config.toml
n_layer = 8
router_score = "softmax"
batch_tokens = [131072, 262144, 393216]
steps = 3046
Below are experts of layer 3 (counted from 0) of a mixture-of-experts language model. Rows are named router (the router's row for the expert), up (a neuron's input weights, with its number) and show model dimensions 0-255. Each number is 200 + 30 x the weight over its row's rms, rounded and kept within 0 to 999.
Before each expert's rows: "mostly gets" lists some tokens that are sent to it at least half of the time. This comes from a sample of Wikipedia text that the model never trained on.

# expert 3
mostly gets: " —", " 1–1", " 0;", " 0–0", " 1985", " 2007."
router,159,104,168,169,197,232,176,169,212,217,241,214,171,170,176,183,169,228,215,215,247,192,206,172,212,222,144,172,219,180,261,163,195,196,212,199,164,182,202,143,233,203,163,220,239,239,193,227,230,219,210,192,256,166,168,233,212,202,213,214,181,171,119,181,224,214,154,249,219,172,219,210,233,233,219,225,201,206,173,142,235,237,214,207,235,189,211,198,237,177,214,232,214,155,168,148,220,184,193,208,219,183,150,207,171,194,210,193,211,167,162,178,195,167,230,182,229,193,226,144,198,225,168,253,172,170,186,240,208,158,184,207,187,155,175,175,215,192,166,173,173,231,204,211,132,200,176,226,215,225,169,252,224,251,176,213,202,228,180,186,178,213,159,226,127,165,187,179,221,228,206,246,170,167,218,201,250,151,241,183,213,219,221,188,158,141,233,218,192,164,200,207,220,217,149,177,216,174,201,181,164,153,235,191,237,163,174,242,188,216,187,243,237,182,233,223,210,181,213,149,238,164,200,200,153,153,195,192,175,168,165,141,171,166,183,192,208,216,252,167,166,181,196,212,240,218,154,157,217,170,168,158,166,202,237,211
up1,216,174,165,184,205,189,174,206,196,203,193,265,204,198,225,221,211,221,265,206,205,288,215,175,196,179,239,225,258,206,278,178,244,184,201,179,208,158,205,205,248,177,208,164,193,145,198,236,200,177,210,188,192,187,161,187,220,239,171,187,229,188,161,192,195,196,151,196,205,193,195,215,207,177,229,197,191,161,208,199,149,231,141,252,213,222,255,206,176,207,177,194,200,172,183,243,193,183,164,178,176,213,171,165,170,206,230,189,228,207,220,202,214,261,229,230,212,146,187,181,173,181,128,234,174,172,228,209,207,179,164,239,194,141,168,197,174,129,232,202,198,155,236,212,203,205,241,182,183,218,177,244,153,183,216,206,170,144,196,194,207,204,250,248,202,226,231,188,185,154,219,251,171,212,268,224,199,241,225,238,222,221,198,186,208,230,172,164,252,224,182,188,182,184,157,176,164,143,151,246,239,183,184,191,215,135,213,238,234,177,215,211,170,221,165,203,192,235,238,217,164,165,206,207,188,163,208,147,172,189,188,144,231,173,222,182,193,240,254,213,187,197,197,117,215,214,177,160,224,223,142,207,171,188,152,211

# expert 0
mostly gets: "-", " (", "|", "/", "–", "–19"
router,180,183,216,195,222,175,181,226,208,220,172,191,179,194,109,196,191,240,192,184,240,178,181,231,167,205,210,174,233,154,226,157,206,163,213,191,202,208,202,192,225,203,171,199,216,277,197,196,223,208,182,265,198,155,202,189,225,190,187,227,183,199,109,156,189,239,132,253,269,202,199,218,260,256,234,199,209,204,163,205,229,219,174,167,209,226,238,172,202,183,186,223,232,231,158,195,210,156,142,212,223,195,207,217,188,146,251,189,226,220,242,176,201,155,189,239,246,194,218,198,181,199,209,220,174,189,246,176,259,179,199,182,172,145,139,122,245,190,196,186,197,221,227,194,152,254,215,197,186,225,162,214,220,236,186,185,208,251,186,237,204,180,167,217,139,201,196,135,249,212,197,222,171,174,220,198,174,204,216,165,244,217,196,142,188,185,204,205,260,191,203,207,211,192,175,157,213,186,175,178,155,222,196,218,180,188,181,234,176,222,210,235,208,169,174,202,223,192,224,189,242,205,206,176,184,151,164,221,137,187,184,169,153,184,213,153,177,244,200,197,165,199,138,219,242,241,211,207,207,169,155,183,150,205,196,263
up0,198,188,257,234,157,97,205,242,222,192,223,192,227,227,206,223,243,221,186,164,150,196,259,160,133,177,164,202,191,216,258,239,199,226,244,182,247,234,141,158,205,190,194,238,192,182,243,196,197,257,233,155,178,186,234,195,197,154,184,190,254,176,182,153,214,213,172,175,179,191,170,264,145,174,181,190,198,222,222,195,188,236,158,197,221,227,189,199,158,229,173,202,158,161,218,195,200,215,197,156,243,184,189,227,169,219,201,207,229,136,196,246,124,197,198,186,228,174,213,144,193,183,177,207,197,211,214,168,222,248,193,207,210,184,180,181,182,191,213,220,205,206,207,193,164,167,167,178,192,167,222,181,182,220,184,239,203,210,174,207,177,237,210,175,275,207,201,203,203,202,169,193,165,181,171,230,178,255,195,151,194,221,249,195,153,226,238,212,215,187,188,254,150,239,205,195,222,221,212,230,165,186,215,136,184,259,179,178,176,201,157,214,175,164,164,193,208,177,207,200,261,224,240,153,171,201,264,183,229,206,170,152,197,160,213,213,200,210,197,203,170,186,193,160,182,247,148,261,173,213,189,258,203,207,207,180

# expert 8
mostly gets: " Coordinates", " Born", " Website", " Total", " Clade", "No"
router,188,170,211,218,207,244,161,193,211,241,211,214,177,138,224,159,163,242,176,198,241,139,211,165,191,177,251,203,176,200,197,81,192,181,220,221,197,167,190,215,223,245,198,243,250,182,127,193,236,169,206,187,218,168,154,144,201,218,184,225,141,236,207,216,225,239,192,170,227,192,207,208,159,214,250,212,256,207,183,270,210,245,198,185,238,199,261,193,202,198,226,209,242,160,209,180,192,185,203,207,220,192,213,227,203,208,251,190,259,180,175,199,234,187,161,254,225,234,192,179,189,220,266,184,242,218,218,219,171,143,217,172,218,209,200,171,238,189,180,189,161,227,232,192,139,191,237,228,239,242,178,181,210,181,203,212,177,256,175,185,188,201,166,249,189,198,185,170,254,203,237,237,176,244,182,215,170,216,202,167,192,232,219,181,225,176,210,191,216,207,213,223,256,207,185,134,229,184,181,220,218,162,252,242,198,135,175,168,134,205,213,199,177,197,200,226,215,204,209,210,213,135,182,183,191,216,190,186,214,198,217,221,122,173,183,159,196,247,203,182,182,192,157,215,169,221,172,190,182,182,214,169,191,191,262,191
up1,198,183,236,204,160,220,163,195,185,198,223,214,250,195,218,190,239,235,232,238,224,182,189,199,194,148,219,151,195,198,176,189,201,210,208,221,205,238,158,274,254,148,208,192,201,138,198,173,171,215,219,173,253,145,197,234,169,259,189,160,249,169,202,214,203,197,218,232,210,185,119,248,225,207,161,198,204,227,240,230,229,224,170,215,245,135,240,189,203,214,229,202,185,184,185,190,140,190,238,231,215,170,210,220,195,203,191,162,220,234,189,201,197,204,222,167,188,246,239,135,160,151,181,206,216,234,209,176,170,162,184,217,168,239,190,233,195,209,248,204,204,208,213,187,184,219,196,179,195,228,191,242,178,204,167,159,179,170,167,184,238,215,183,176,229,243,256,214,225,206,182,170,227,226,257,185,180,227,191,197,197,242,223,205,233,164,256,190,190,244,218,222,203,272,188,149,173,164,151,195,161,226,229,213,181,191,253,166,160,190,202,153,200,214,206,188,238,266,191,186,171,217,223,187,152,148,238,140,162,194,194,283,188,231,226,193,185,269,233,211,164,192,229,160,228,191,212,199,248,178,185,182,199,221,228,176

# expert 20
mostly gets: " M", " David", " GER", " Peter", " Animal", " Pat"
router,156,117,163,164,193,242,165,152,213,219,248,214,174,163,184,185,160,217,198,215,241,192,200,196,188,222,112,165,224,190,262,162,205,193,212,219,165,184,190,122,229,213,176,214,242,244,196,209,224,229,207,186,247,177,167,239,219,200,204,224,192,169,119,187,231,219,156,239,207,177,215,212,238,228,225,227,202,206,171,140,226,227,215,207,233,187,188,192,242,171,218,235,223,147,164,151,224,185,207,198,216,179,143,211,183,189,199,190,199,190,190,187,183,168,240,194,229,186,221,122,205,226,154,281,167,180,207,231,211,162,178,205,198,163,181,180,210,186,172,150,174,212,204,215,133,189,184,234,210,226,165,257,227,268,177,216,209,220,175,194,178,203,175,221,132,175,190,172,206,226,214,241,176,178,225,189,251,145,232,184,220,222,215,199,162,153,229,191,195,194,205,206,193,213,144,168,220,168,211,186,190,144,243,190,242,166,175,247,191,209,192,231,231,171,239,225,216,212,215,160,237,163,199,223,150,180,202,190,178,177,174,155,180,178,193,204,219,212,244,182,167,188,179,226,247,215,155,204,209,161,173,167,168,208,237,202
up1,212,194,191,203,198,226,253,183,189,194,179,201,150,202,214,180,152,186,170,228,191,176,203,208,155,214,183,217,195,142,261,167,245,165,205,228,221,184,196,223,223,197,173,162,203,206,167,234,133,227,194,167,254,151,244,188,287,216,214,226,244,177,182,243,165,190,167,207,201,170,241,224,163,247,196,265,232,162,224,151,201,162,233,196,172,227,258,169,194,185,207,219,213,198,231,203,191,224,207,164,207,198,178,190,250,196,139,230,193,187,209,222,173,183,197,160,190,192,191,170,209,248,210,153,265,192,209,204,186,153,227,258,172,199,226,219,189,166,164,212,136,218,175,266,202,224,172,181,217,187,139,167,157,179,217,204,223,204,195,195,264,155,186,195,159,199,212,191,168,239,166,196,197,224,183,225,215,214,214,179,188,214,239,182,194,219,294,223,191,201,204,209,209,200,239,160,261,229,205,163,195,211,232,209,216,206,211,189,265,227,232,200,188,171,225,245,198,185,231,175,269,239,201,172,212,200,180,261,203,159,189,171,216,155,176,213,179,130,182,220,178,192,207,220,238,223,201,149,264,175,183,190,197,245,210,161

# expert 19
mostly gets: "|", "The", " The", "=", " the", " Born"
router,179,175,187,143,218,166,140,153,231,226,177,207,191,204,182,180,190,232,195,223,212,148,209,225,192,199,193,169,192,174,206,168,175,172,192,187,159,198,195,192,259,173,172,197,225,209,131,214,232,187,214,224,285,165,189,167,200,202,205,236,214,203,158,177,212,224,156,219,220,209,219,230,262,255,204,235,253,201,179,181,269,240,206,150,198,222,243,231,271,197,193,186,205,210,166,197,203,190,153,243,202,183,167,208,170,178,226,166,190,207,202,195,191,155,209,189,213,214,196,234,187,212,185,248,188,186,256,225,173,161,156,182,233,205,174,158,228,176,159,217,184,223,209,198,190,224,203,194,216,302,166,217,248,270,193,216,174,256,155,250,165,244,158,230,188,127,188,150,220,248,200,216,191,220,212,227,204,224,214,224,202,226,197,176,181,172,196,228,240,184,199,208,193,203,149,131,172,180,194,212,168,214,197,182,234,180,165,215,142,213,173,253,192,213,209,185,230,154,210,149,269,181,213,155,157,182,180,213,176,198,203,173,113,180,163,173,211,252,209,184,203,177,184,214,201,215,203,162,211,177,196,176,192,243,191,201
up1,173,232,214,195,157,178,169,167,210,260,210,191,199,178,237,213,183,154,203,185,186,155,108,198,211,199,219,170,210,205,178,146,207,188,236,181,267,223,200,214,186,187,221,217,140,249,135,220,248,240,205,172,192,220,204,186,178,153,231,229,211,229,199,197,154,183,262,229,209,177,227,173,225,186,248,234,222,186,153,170,219,277,196,221,183,209,144,175,235,202,218,239,146,208,199,188,202,197,182,206,207,212,191,229,231,155,200,199,227,161,166,208,229,219,222,217,182,228,185,211,194,236,221,213,219,173,196,211,252,216,196,193,219,221,195,157,182,195,162,237,188,232,236,206,180,258,198,212,165,221,228,207,195,209,241,159,209,251,204,226,215,233,174,207,206,171,184,232,254,203,174,183,194,164,206,219,171,148,221,200,187,235,244,254,158,182,171,215,221,148,203,161,224,192,241,251,176,137,211,234,145,200,202,206,236,166,246,192,217,197,207,202,224,238,222,221,184,162,252,172,221,170,196,149,227,115,192,189,150,237,254,200,207,235,176,209,194,158,230,256,171,178,246,216,258,213,216,246,232,198,236,202,250,170,199,228

# expert 17
mostly gets: " League", " team", " game", " company", " series", " office"
router,149,181,146,164,173,157,180,221,247,222,229,219,160,161,183,193,214,261,277,199,239,216,193,199,214,200,248,158,172,199,223,214,181,192,195,181,198,217,159,239,209,234,166,229,207,215,146,222,192,194,155,197,196,178,188,162,250,207,233,236,209,141,141,193,276,187,224,177,197,196,199,234,215,240,232,205,226,237,164,225,206,202,187,177,235,205,199,193,201,172,176,194,208,134,201,170,201,185,149,175,215,171,150,197,184,181,200,163,166,138,168,219,234,160,230,181,214,165,216,190,170,264,270,230,198,191,205,208,210,184,147,153,208,209,207,212,223,151,144,248,201,187,193,204,176,207,165,164,205,173,199,155,214,220,216,182,207,210,190,271,153,195,191,218,212,171,171,180,216,230,218,199,150,249,230,242,198,209,210,178,219,195,214,224,190,198,206,265,182,209,238,271,147,242,169,201,172,181,216,193,181,178,236,198,202,161,191,172,218,215,187,212,219,182,229,256,188,191,191,182,239,203,159,200,197,163,216,170,157,171,113,219,193,215,242,151,190,202,265,152,172,203,243,231,232,206,189,215,212,210,145,166,173,172,209,243
up1,218,203,193,198,238,251,204,244,179,194,227,186,217,179,160,192,217,245,182,154,229,225,182,237,226,254,256,197,248,239,170,147,218,185,141,196,172,175,186,183,165,166,190,224,173,186,202,229,201,157,265,164,229,166,193,153,228,189,217,158,224,123,215,237,196,205,206,206,176,198,216,239,233,204,201,208,230,178,298,199,203,168,184,165,172,185,174,179,207,198,213,258,181,219,156,178,180,175,188,250,248,212,195,160,266,219,234,176,231,165,197,278,166,180,178,214,230,226,159,245,211,200,217,208,172,153,179,221,202,188,220,206,193,232,208,216,250,189,148,208,193,219,185,212,229,181,199,170,194,202,192,197,181,243,199,229,180,154,128,206,164,188,202,229,200,176,203,221,198,211,138,247,174,160,184,218,200,209,156,252,255,214,179,159,149,220,225,155,232,195,231,222,187,178,170,219,215,189,215,209,212,232,252,209,178,220,200,182,166,187,201,209,195,132,158,207,168,190,225,177,196,175,251,188,203,207,242,169,169,223,265,279,150,190,235,216,163,205,173,198,132,221,207,201,191,241,184,171,212,189,210,179,214,191,212,237

# expert 15
mostly gets: " States", " School", " Cup", " College", " Championship", " Championships"
router,156,210,199,160,206,195,185,222,219,226,178,204,182,205,197,179,228,218,208,218,234,208,199,253,184,219,119,144,240,123,252,208,160,195,220,242,177,173,170,163,188,222,164,212,237,197,219,187,227,186,178,158,194,165,186,244,232,200,212,208,169,186,121,188,202,186,175,192,206,183,217,206,274,222,207,200,200,209,165,169,223,227,204,167,250,230,177,171,241,208,214,241,232,122,195,134,225,180,214,203,200,181,179,245,161,193,180,193,197,186,179,214,176,164,257,171,278,179,226,190,156,236,215,238,209,174,176,222,214,185,179,187,254,171,174,205,230,202,181,198,162,193,190,225,178,202,134,177,183,220,169,149,217,232,186,191,214,191,161,238,196,217,203,235,224,202,187,169,219,261,202,202,148,205,211,221,257,207,256,154,235,198,207,184,180,215,244,185,220,227,185,255,229,271,165,194,237,159,209,178,198,216,263,177,212,169,193,259,166,208,167,247,229,117,246,189,189,177,181,175,246,185,195,189,177,220,213,206,210,201,167,148,216,163,217,150,193,194,240,188,171,189,220,219,231,205,210,236,186,210,149,163,182,183,169,229
up0,226,200,194,173,189,167,213,215,204,229,223,213,207,160,219,193,222,247,196,190,263,249,200,267,180,158,147,187,137,199,222,245,221,189,212,158,234,200,216,191,179,238,172,211,185,162,217,219,212,173,171,224,178,159,187,205,193,238,166,220,188,202,207,212,208,184,232,199,186,188,284,250,259,178,231,210,185,225,187,228,192,190,157,189,263,192,227,203,195,201,191,213,196,186,241,147,168,214,207,200,191,215,204,232,160,228,148,188,222,161,191,198,212,238,219,133,290,220,199,243,216,207,244,213,241,174,243,270,234,196,244,170,218,182,184,191,179,177,253,261,174,227,180,225,163,193,220,165,168,216,223,164,196,202,208,233,283,143,180,200,194,214,239,220,218,209,189,179,209,214,213,176,153,220,201,231,200,169,194,183,227,240,255,166,196,208,180,174,249,217,197,210,211,216,193,207,229,179,143,189,186,218,176,245,247,151,189,197,221,226,192,169,220,173,171,155,213,203,213,225,190,203,247,205,177,213,202,173,210,215,165,225,133,215,160,254,201,222,153,202,178,147,157,238,164,179,256,170,120,160,212,235,193,180,177,191

# expert 29
mostly gets: " \"", " '", "\"", " “", " (\"", " latter"
router,194,150,184,175,229,150,178,182,218,218,206,183,152,182,223,202,164,217,189,169,227,195,209,183,170,237,207,182,202,187,201,167,170,212,214,187,233,240,151,204,218,245,204,196,229,209,119,264,230,218,222,238,212,209,164,184,245,179,162,226,165,135,152,209,260,167,222,283,202,204,204,211,241,233,221,226,197,227,186,182,237,225,170,182,220,186,232,173,205,175,183,213,198,170,209,225,218,207,128,177,226,182,200,228,209,110,251,150,231,150,217,205,251,157,199,185,195,197,223,171,182,215,248,195,242,181,185,211,205,184,208,159,195,203,204,148,235,182,197,226,196,210,245,243,256,160,242,222,240,203,178,166,177,225,244,196,214,180,186,249,229,220,164,208,203,189,196,205,198,183,224,180,150,174,195,190,198,224,184,205,214,202,209,189,146,199,215,213,143,225,224,249,178,230,210,212,252,159,212,224,150,188,217,197,198,170,197,173,205,180,200,198,232,188,270,243,254,185,246,202,251,191,140,168,220,190,224,170,153,175,147,227,178,201,215,231,230,251,218,152,163,195,221,196,226,228,185,215,255,168,230,180,179,268,233,231
up0,169,193,175,207,251,197,229,136,147,187,212,227,213,233,182,161,249,211,218,210,178,230,203,215,153,168,201,200,203,239,221,249,200,160,178,199,246,230,175,210,197,216,202,275,231,183,219,206,191,170,216,219,166,229,171,179,251,208,209,201,194,196,217,232,240,186,237,188,257,174,198,202,212,199,181,210,236,210,191,179,246,194,158,168,172,194,181,141,161,235,242,187,178,194,219,251,158,203,175,237,158,187,245,217,195,236,191,207,193,192,235,223,193,229,151,240,178,224,171,160,198,212,227,203,205,158,190,189,232,182,174,201,225,201,183,153,195,227,126,171,214,188,220,206,217,224,243,224,229,225,177,269,147,214,195,232,196,144,201,198,193,184,205,265,238,173,218,200,190,188,247,201,201,163,127,213,197,222,224,185,185,236,221,176,205,130,198,211,217,196,224,258,195,170,178,153,167,179,201,191,207,133,187,202,215,212,168,220,171,211,168,221,227,258,167,198,181,220,231,175,181,179,176,189,139,237,170,144,105,221,147,150,222,225,242,199,257,202,227,234,210,146,206,148,258,208,174,239,190,241,195,194,207,234,200,188

# expert 23
mostly gets: "&", "hylum", " Tel", " Ni", " the", " Kas"
router,182,175,203,262,225,169,195,187,210,228,272,210,170,114,215,201,145,240,177,226,237,145,184,190,179,227,254,197,179,196,206,146,207,203,242,158,219,168,207,211,214,228,161,230,280,200,150,200,189,177,185,188,195,182,198,220,233,224,179,230,95,177,232,251,236,181,218,203,243,194,204,184,204,213,216,255,207,228,203,284,227,197,183,194,199,211,207,157,219,188,226,181,253,203,235,195,238,153,180,193,210,173,203,248,174,178,231,206,221,160,207,182,256,199,196,206,231,198,208,180,217,217,181,215,247,213,253,247,185,158,201,218,195,189,186,142,227,186,187,226,179,167,247,211,174,164,212,234,243,215,167,188,197,155,202,209,152,243,189,209,151,213,185,262,187,169,201,137,212,199,245,199,161,182,219,188,201,203,213,201,172,245,208,140,175,206,207,196,217,247,216,200,242,171,195,152,201,179,216,242,174,180,265,228,206,174,189,182,182,203,217,199,173,208,173,189,206,212,189,219,199,138,132,209,164,202,185,220,201,179,180,256,157,143,212,226,218,208,218,182,175,166,140,197,207,260,178,192,202,194,202,176,197,228,253,230
up0,172,180,156,210,167,133,176,183,193,205,209,188,180,163,199,189,181,204,107,193,223,251,183,204,191,156,163,201,228,238,218,180,179,176,194,197,146,210,189,189,189,222,219,188,233,193,219,213,247,164,166,215,267,99,169,219,230,182,217,190,133,302,227,218,181,157,207,223,208,194,240,219,214,136,185,192,167,254,170,228,171,193,226,209,258,192,184,203,197,207,226,138,192,233,184,266,198,147,193,151,230,194,186,211,202,156,194,220,223,215,184,233,191,183,188,215,202,240,227,230,187,201,223,246,236,246,268,202,222,210,202,217,270,211,166,159,129,163,196,198,217,164,207,175,200,190,235,191,168,271,215,155,200,150,178,157,176,184,213,197,229,201,224,185,234,186,201,152,178,212,206,207,170,204,212,244,213,202,178,206,164,238,204,136,216,215,207,218,190,227,167,207,213,211,214,249,241,205,165,203,222,227,224,218,171,196,233,189,210,203,237,189,209,173,162,208,179,209,246,211,225,200,192,173,222,201,192,184,195,195,178,254,181,179,214,151,184,137,243,172,211,201,167,224,147,215,166,206,204,183,158,256,200,169,182,200

# expert 2
mostly gets: " on", " the", "'", " a", " his", "The"
router,160,137,180,210,192,190,152,202,211,203,242,226,191,194,216,229,194,260,261,180,217,163,174,199,195,192,213,200,187,171,278,202,167,171,200,209,189,155,207,232,229,153,176,193,232,187,169,184,250,220,187,193,243,139,149,245,227,235,189,223,177,210,107,228,197,195,103,184,227,155,245,222,263,208,217,173,221,200,202,225,214,265,221,172,254,230,171,209,204,206,218,233,257,207,156,134,214,195,227,166,209,162,195,196,190,182,173,214,215,220,195,177,187,167,208,187,224,203,194,216,231,220,209,218,280,193,183,180,182,178,172,120,222,229,175,192,191,192,204,211,155,235,194,197,168,262,192,234,217,219,194,215,264,213,202,173,195,216,152,259,222,260,183,219,163,203,167,162,218,242,198,232,209,193,221,213,194,181,203,216,213,213,209,183,148,134,226,226,187,142,202,198,210,211,198,194,223,188,217,228,185,186,212,204,216,207,217,226,178,202,207,231,242,212,263,263,191,237,190,202,188,189,194,179,224,154,207,179,195,163,175,225,218,189,177,158,200,201,203,161,193,216,206,229,170,227,163,245,257,227,184,133,170,227,193,239
up1,210,214,192,153,207,207,165,274,250,192,184,183,214,186,193,210,210,208,215,213,244,174,227,219,215,252,234,248,189,227,213,208,185,181,211,193,228,204,212,189,217,151,179,198,195,242,176,207,193,228,241,209,243,150,174,183,200,162,180,256,185,168,225,158,231,160,250,185,239,146,218,190,173,255,134,197,221,239,182,222,212,226,207,223,186,168,199,204,198,191,215,213,204,252,180,155,132,205,220,191,179,179,130,168,212,172,209,178,191,186,215,194,239,218,207,170,200,176,212,216,198,189,211,195,204,213,161,231,179,244,221,182,222,229,158,161,184,196,217,203,157,175,205,182,241,279,214,181,238,210,208,208,207,254,190,247,210,145,197,252,193,261,243,152,216,186,188,203,213,193,141,178,229,174,192,147,221,199,175,182,134,178,180,236,156,177,209,195,183,203,215,228,167,191,179,200,172,229,210,194,214,184,176,168,205,249,206,272,221,197,181,193,206,208,237,172,233,235,192,181,207,172,229,222,266,164,213,159,143,209,217,193,181,184,217,179,128,179,157,157,186,165,211,195,214,158,222,206,205,137,206,268,282,116,184,226

# expert 1
mostly gets: "year", " right", " head", " Years", " minutes", " top"
router,212,221,189,201,237,183,144,190,211,228,205,251,169,203,173,191,232,222,215,264,230,175,191,180,191,205,220,187,126,202,226,178,164,211,181,189,171,187,162,183,226,147,190,203,203,266,164,198,187,179,131,235,219,168,163,194,185,263,205,200,199,170,180,185,219,194,219,254,215,166,251,255,249,185,220,256,224,237,207,209,218,216,203,140,179,230,154,215,221,180,166,243,248,210,214,195,216,168,202,181,227,176,222,231,222,190,244,220,195,238,179,213,198,189,213,229,224,201,200,198,166,219,207,168,181,194,145,227,208,200,176,208,233,155,178,197,251,136,196,191,207,245,223,252,223,209,177,137,194,233,194,181,204,196,217,193,232,160,191,231,217,227,191,213,242,198,130,221,228,216,229,200,153,245,294,226,169,170,195,222,216,204,204,196,171,212,260,211,274,208,200,210,216,201,207,211,208,208,153,195,187,233,201,232,177,148,220,180,146,236,178,201,208,212,237,173,225,117,162,225,200,217,122,207,216,229,171,222,172,168,131,191,156,209,241,170,202,211,205,148,192,228,221,238,245,216,201,210,226,174,204,204,174,171,254,223
up1,194,190,183,231,168,165,196,181,204,220,216,187,168,201,267,250,170,187,170,205,206,244,165,235,137,172,217,218,194,171,185,211,194,219,220,193,207,200,189,229,211,213,201,190,218,133,205,208,179,161,180,200,215,229,217,235,149,233,190,201,181,147,185,212,210,219,247,177,177,179,162,212,247,216,241,215,220,212,197,251,203,158,202,245,204,213,236,154,162,195,210,165,191,179,200,144,215,223,206,238,224,122,212,164,189,220,159,210,215,181,286,222,155,187,203,193,185,230,218,204,215,204,207,203,220,197,181,176,236,183,225,245,270,234,288,222,184,202,178,156,197,204,128,212,211,223,219,194,204,195,152,161,195,250,216,203,222,172,240,152,226,210,175,222,256,185,201,177,141,264,217,231,130,176,153,208,248,226,184,185,205,183,191,212,185,165,178,258,200,145,249,203,153,276,216,198,212,193,148,205,185,200,216,199,250,180,194,215,183,238,178,264,206,219,182,212,172,230,149,200,207,183,134,194,180,198,161,161,150,226,161,225,161,212,200,182,188,237,252,204,162,258,178,236,211,223,195,191,175,217,213,196,195,195,190,192

# expert 4
mostly gets: "s", " They", "es", "Re", "St", "ibn"
router,193,177,191,126,266,198,168,163,204,209,222,212,227,224,148,225,243,242,221,255,216,140,186,197,209,202,207,218,129,197,180,131,190,204,210,210,187,211,187,250,217,166,195,207,173,258,167,193,213,216,196,277,233,182,181,186,223,238,167,191,205,191,184,179,196,202,195,260,224,178,248,260,184,220,216,208,263,206,161,231,211,227,200,126,172,223,211,229,207,177,234,230,246,205,190,208,195,186,210,193,251,197,250,232,175,150,239,194,256,198,164,254,218,212,150,161,201,198,239,223,234,243,175,195,265,256,163,196,242,210,184,195,240,227,167,171,241,181,219,209,167,219,235,210,231,210,179,211,241,281,187,162,211,187,189,150,184,208,179,245,218,233,152,200,196,211,133,184,224,202,219,173,147,238,211,187,195,147,198,217,241,224,189,203,182,140,260,212,247,201,237,212,165,210,193,212,200,174,193,191,238,245,214,235,220,173,170,188,186,222,173,229,236,204,201,201,267,188,224,203,211,192,138,199,202,201,180,211,175,194,171,202,152,208,227,198,192,223,184,158,197,177,237,182,202,196,195,207,221,157,171,202,198,229,244,184
up2,197,221,234,185,161,155,199,217,240,176,213,161,191,209,156,196,218,215,185,236,155,202,190,201,170,241,170,165,205,162,192,205,155,233,201,180,185,228,171,207,191,227,159,197,186,226,178,159,170,194,195,149,195,167,174,126,203,167,253,207,213,225,179,202,137,160,227,201,205,200,229,182,209,250,240,216,223,193,201,185,204,188,197,188,257,232,239,227,185,207,188,248,214,221,179,199,182,175,160,196,240,201,207,188,195,197,217,174,222,202,211,167,211,214,203,111,260,163,179,227,222,220,196,232,228,203,199,191,201,192,165,237,288,145,214,95,194,217,180,204,187,239,217,172,137,184,179,185,237,137,193,209,141,203,190,232,218,201,274,217,212,169,233,151,217,190,196,217,203,174,226,234,231,246,225,200,214,221,250,196,198,210,241,178,201,182,194,164,180,182,166,263,163,184,232,198,162,192,119,224,178,253,165,191,162,206,212,208,210,219,219,201,196,193,203,275,180,174,245,213,167,198,188,226,154,198,197,203,233,217,155,175,169,149,202,175,195,196,185,219,227,208,166,213,265,266,240,200,194,128,208,201,171,203,184,170

# expert 9
mostly gets: " of", "|---|", "ers", "ium", "ation", " Of"
router,188,182,197,143,245,178,214,197,224,208,180,229,178,210,190,213,216,181,240,213,205,192,197,222,168,177,218,157,196,215,190,171,231,135,211,186,204,187,148,206,239,220,177,247,216,232,242,219,226,223,223,206,226,150,165,237,204,225,180,202,238,141,162,203,204,181,150,157,257,187,179,221,199,289,191,188,236,212,163,160,257,201,209,199,277,213,191,170,200,161,167,233,232,195,212,170,234,213,198,174,235,200,265,216,169,183,174,157,252,204,204,208,224,155,191,220,215,197,224,206,170,191,207,208,201,196,164,146,211,184,194,207,223,190,186,170,195,187,205,163,159,198,194,225,208,207,224,169,225,224,184,157,246,178,183,159,136,185,223,183,171,223,158,198,211,189,221,199,220,205,214,203,187,170,203,165,204,120,227,130,235,255,209,252,183,116,238,206,163,162,206,206,165,219,150,209,213,184,251,130,215,217,168,190,273,195,190,186,148,214,220,230,230,151,214,164,210,191,208,110,241,144,214,198,168,205,201,135,194,206,212,143,180,188,209,203,163,226,183,171,176,225,227,213,185,219,210,155,244,198,209,173,199,188,199,197
up2,218,121,176,211,227,195,280,244,203,197,212,236,199,200,176,176,181,236,178,217,261,205,244,183,186,137,197,205,232,191,174,136,193,191,246,184,215,131,176,159,187,152,204,210,218,217,204,212,188,205,200,191,172,209,207,171,211,212,231,219,231,280,176,263,145,230,195,182,188,209,209,252,174,178,199,224,211,188,208,204,257,222,203,190,229,154,163,188,201,172,245,168,210,241,315,196,218,217,183,175,160,203,221,161,186,189,136,213,154,218,243,182,223,193,196,218,169,229,174,193,124,221,243,191,195,257,251,157,201,176,180,170,205,202,189,266,192,189,186,167,181,208,202,224,209,146,195,191,197,209,211,184,190,213,212,189,223,188,141,188,210,184,182,159,163,173,214,231,149,176,224,169,194,185,210,211,148,214,216,179,173,179,182,192,190,197,259,191,180,185,229,198,174,185,200,213,250,158,217,147,223,176,181,177,223,208,175,206,242,181,184,214,177,242,230,173,191,172,176,149,173,174,194,155,173,203,194,237,233,164,186,161,171,207,223,158,197,201,139,161,213,214,181,203,222,225,185,249,261,237,216,142,194,199,227,166